config = dict(
    hidden_size=224,
    moe_layers=[0, 1, 2, 3, 4, 5, 6, 7, 8, 9, 10, 11, 12, 13],
    router_score='softmax',
    routed_scale=2.5,
    balance_loss=0.00345,
    optimizer='muon_hyperball',
    batch_tokens=65536,
    max_seq_len=256,
    train_tokens=655000000,
)
Below are experts of layer 4 (counted from 0) of a mixture-of-experts language model. Rows are named router (the router's row for the expert), gate (a neuron's input weights, with its number), up (a neuron's input weights, with its number), down (a neuron's output weights, with its number) and show model dimensions 0-223. Each number is 128 + 24 x the weight over its row's rms, rounded and kept within 0 to 255. Numbers have three digits each.
Before each expert's rows: a language model's description of what the expert responds to. This comes from a sample of Wikipedia text that the model never trained on.

# expert 20
Description: Name-final syllables. Word-final syllables of names and words, especially -an, -in, -ine, -ana, e.g. Haricharan, Andolan, Constantine, plus digits in coordinates and numbers.
router:128109125105096157100112137161123079137100122145138088137097135151122144133135132132125117155124115120146077138102118112140119135111140147109133150090124104156119143116114117124120111133156123157091170153165147081154111155098162148137141098080114114140112126119140135128152089130132112171097161129113108135129161086104139133131135122146113134115089130168123133120110172130101164107102139131113187099118164121116115107167150105103086117123113146114103106138181104147128155123131128176136147140121168135167105173113091148120056152136128119172186160128121161166130161101078105097138089126128118087121112112128103095159121107141132091154100177113114139137093137173107151125118
gate1:071107128124131144162141153084188152116145160098074158136121126104122121141124141155178168183083112116120114118118116136156135108137127144153097126112139122176099090143122119151113120117135117142120147169112112075113115124107115096150151107162132126099162199113133122128123119121129108100137152146157182117123140111132140133129116124131122141112156112130132116133068101108156110147142133095188131126146118105127139124111101144120115145160119129140122138114094112136142154141086124129154133142078120110067153147151103083089085127113124139156123106139143094125154141164095103152110139137134120143127115177092136162165117150134151107131095124122161138156154157164085152078114
up1:157108150154108111153139122134108152113107100132121092127134131101147137142151171111104122126111160164095113116170127087116113092147177143124137109131081098120119121113101164098130144150114134131139144116118181146091150122155146120133114096137157112136119127110142109119099127112144159119123095130153114147090175172103158154157147111155092112129136152182123106065118147137152117132110125119097172060150131161139127089109119109141104143112186073130138168138143153120145111097195124118081130145081124116148164100125129145100106152118151139104148161121125149103151132098125144143104101093090154142117126118125153094124166123154113159123126128124127130108143093102175091143121
down1:123152137130178145125103171145153081164121140140110100129149146124125117112097154131134147156159092151091136147114162105097144146132125150132081169100141107144153093110109116174136133108142102161132160133096151101097130139143120123150176051143142176115160142130103158093120124111121115113123151104122146125137129086156131133148169162128081110074176142093099099159136094153121163151101114113154146086101116085147125124165119126130095124153102131135107098098107146144137136124127142113145077153117119158118126123139133132131110133100145125135110102128096110145127128139118127085143123167170091153138168141091138124150133170154116084127151136120128143094194122096135138109107

# expert 15
Description: Commas, and, was. Commas, and, or, closing parentheses, and forms of be or has that link clauses and list items in running prose.
router:135104126086125153137120145162137119161118124164128101158086077135143187145146101112121117123126131081163085090100115165169129146109156153107153122116102122172118116133157143125126087114164139130102120125141129104132121153109148109142129119111098071158128084118141158149126071085115088154097123109141176127125182086116136141116142109145122153144097118142074145120109127105107127089127154133139152157122149103126118121144122122139106076113126111131156130156150142137100149118133119126166121160090156154145121152094087181140115131120140139154156145090119147159151126123094120108133112133168101102192103152149136105153130123141144125124116155115110162143084150156114119170090
gate0:125152132120117101108133140143147113113151115134098102094097147116164131129089107142116127120183085145164127131091151141143127130112119121145117094144133150123125183151173151142138134162151073133064125150114105126114192144116102149080074138092142118144124142123149127106117142156127116169108109124149140141095179063124136133096162134112103160161102075127156130093115087163161127135151117132126125137097120128140118094118135096134089123128154132140155153158095187154124101142117154168141142126113174124104133129128137173140128102135117136175146135132108143113110142114148064103100111127128155102129113096118145128155093105120129119115151134143144170133134144081126128096162
up0:115126086119117128134131160140098098063137108140143126121125110145131111123062148142128120133129103141133110140151129140143131116183155116140121115137120166092154101147154156139131140127128153159126131152144120131109121162170149103150082113110147132078132140099097104125160115137147125113111100120120136146150111062115113173115137128097091190134155149109125070126101132149136152070148083099123103100137086133136164103122099106188101129160109122100093197156152103130131149172110135127113085097138096135143095198150129117146127119136115128126125136123126100100102129120165145120121104145133150099139129109130157141123106171133140133150135165141082131140150143152144133166136
down0:183113125161132087110150091170176128164139122137117135145083157147101139138137121089095113126095135067118162157151118082128111140106080110139112126106081098179112138117127112118142144110097120163130152138142138109133078129128107154099170108139137113134151112167115130144081113114103119134121149089117064141115115159164135126140143157138123102137130127141105138083179134146132129136116110122155124154152116111152136174130184133115152122097113077155167108138144120102158108115129148146173103147144156110122161088154111106124122105077146120107106113098140166136140128142125153126115107122150182148118122111103124129156187098157115106130125141118148139101131092118144103133125

# expert 28
Description: Mid-word syllable pieces. Middle-of-word syllables after an opening letter, such as un in defunct and functionality, in, an, en, con, fin, stat.
router:115078122101082137111117121153111134126142132140122096184127115177112134137105142133140125139130138091160134136137120164136138137136153145099143146128122109148087152136124176127087105100150106137120155114158142123141087145132155119148140135108099136164134107092136158151115085117159115121091172134135126127152140103137149136115105111162101153134105132154130118112120155095112115121095137154119141154119151112113129107145134098111117091097098108147158090095191099141110155086160106126135142148114146133138102151080107152118068131147087147128182136129084175138120161151119093087142082178147086118162091120171160118153145131135156096129112166117142150166109162146173132127116
gate0:158113131149131158138072073122126133125107114163086103173159121134128148146127152112150152126090108117157123130150147129133092148167087133128131157133116086135142131101119103098104159084109132133160130113118101117138130109201173083144112107128140100117129091111110100114132129061160159185160150105162114140114103136142099154152151085147143134124145127161107131173136126148119111126098108132113136126125120178146108113165071118107103131168124106090156128103108117117114125153158150122144144140162148115150094145133158122164120082113107132117134191122134166128123122151125116146111141119138103143124119107091122113133112121128128122102092080103166176111103137129165106113152
up0:152059094121126156134116094097127119121110113149096145159136101140152159126128128119130153128111101112126145127159115100128099135180096128133116162094126111112146124090120123081145110105119110126125131081156130127113108142151145089137155110162143143136177146075136140112131118126115110178128159149115094171115145113174114125125126106134143109125153151090131128142118145145194127138176154148149123124110128208178167122156134093114140119105157139121134146141098134124125141093123148101140116165132100113181094102134113091125129125118111120122134135125144139080099147138157085115154119131106142101107154116099167099163121123115110073083156115082158098116122128159167132153151
down0:108140103160138134147107117131116162060138141134171152111094087094129119125144111143181105127119103153128128142139112145142111106118109128138112135106079150109122120171147135164156138146113105115124142114102179146151099101121139168145121134102115125122130100124104108116132159086138125161139121115123135108112172194149172128152151119083134166124105142147132143138093184118136150112129154105142096128138133154091114149095114159166142143122079136099123103109102121146116144153144103122103082141137145115069162124133169141060176147178125098101132123127131152186094124120133118153111166150105136120124097122113082148124149163103125137144126163132145125149119117079129108102123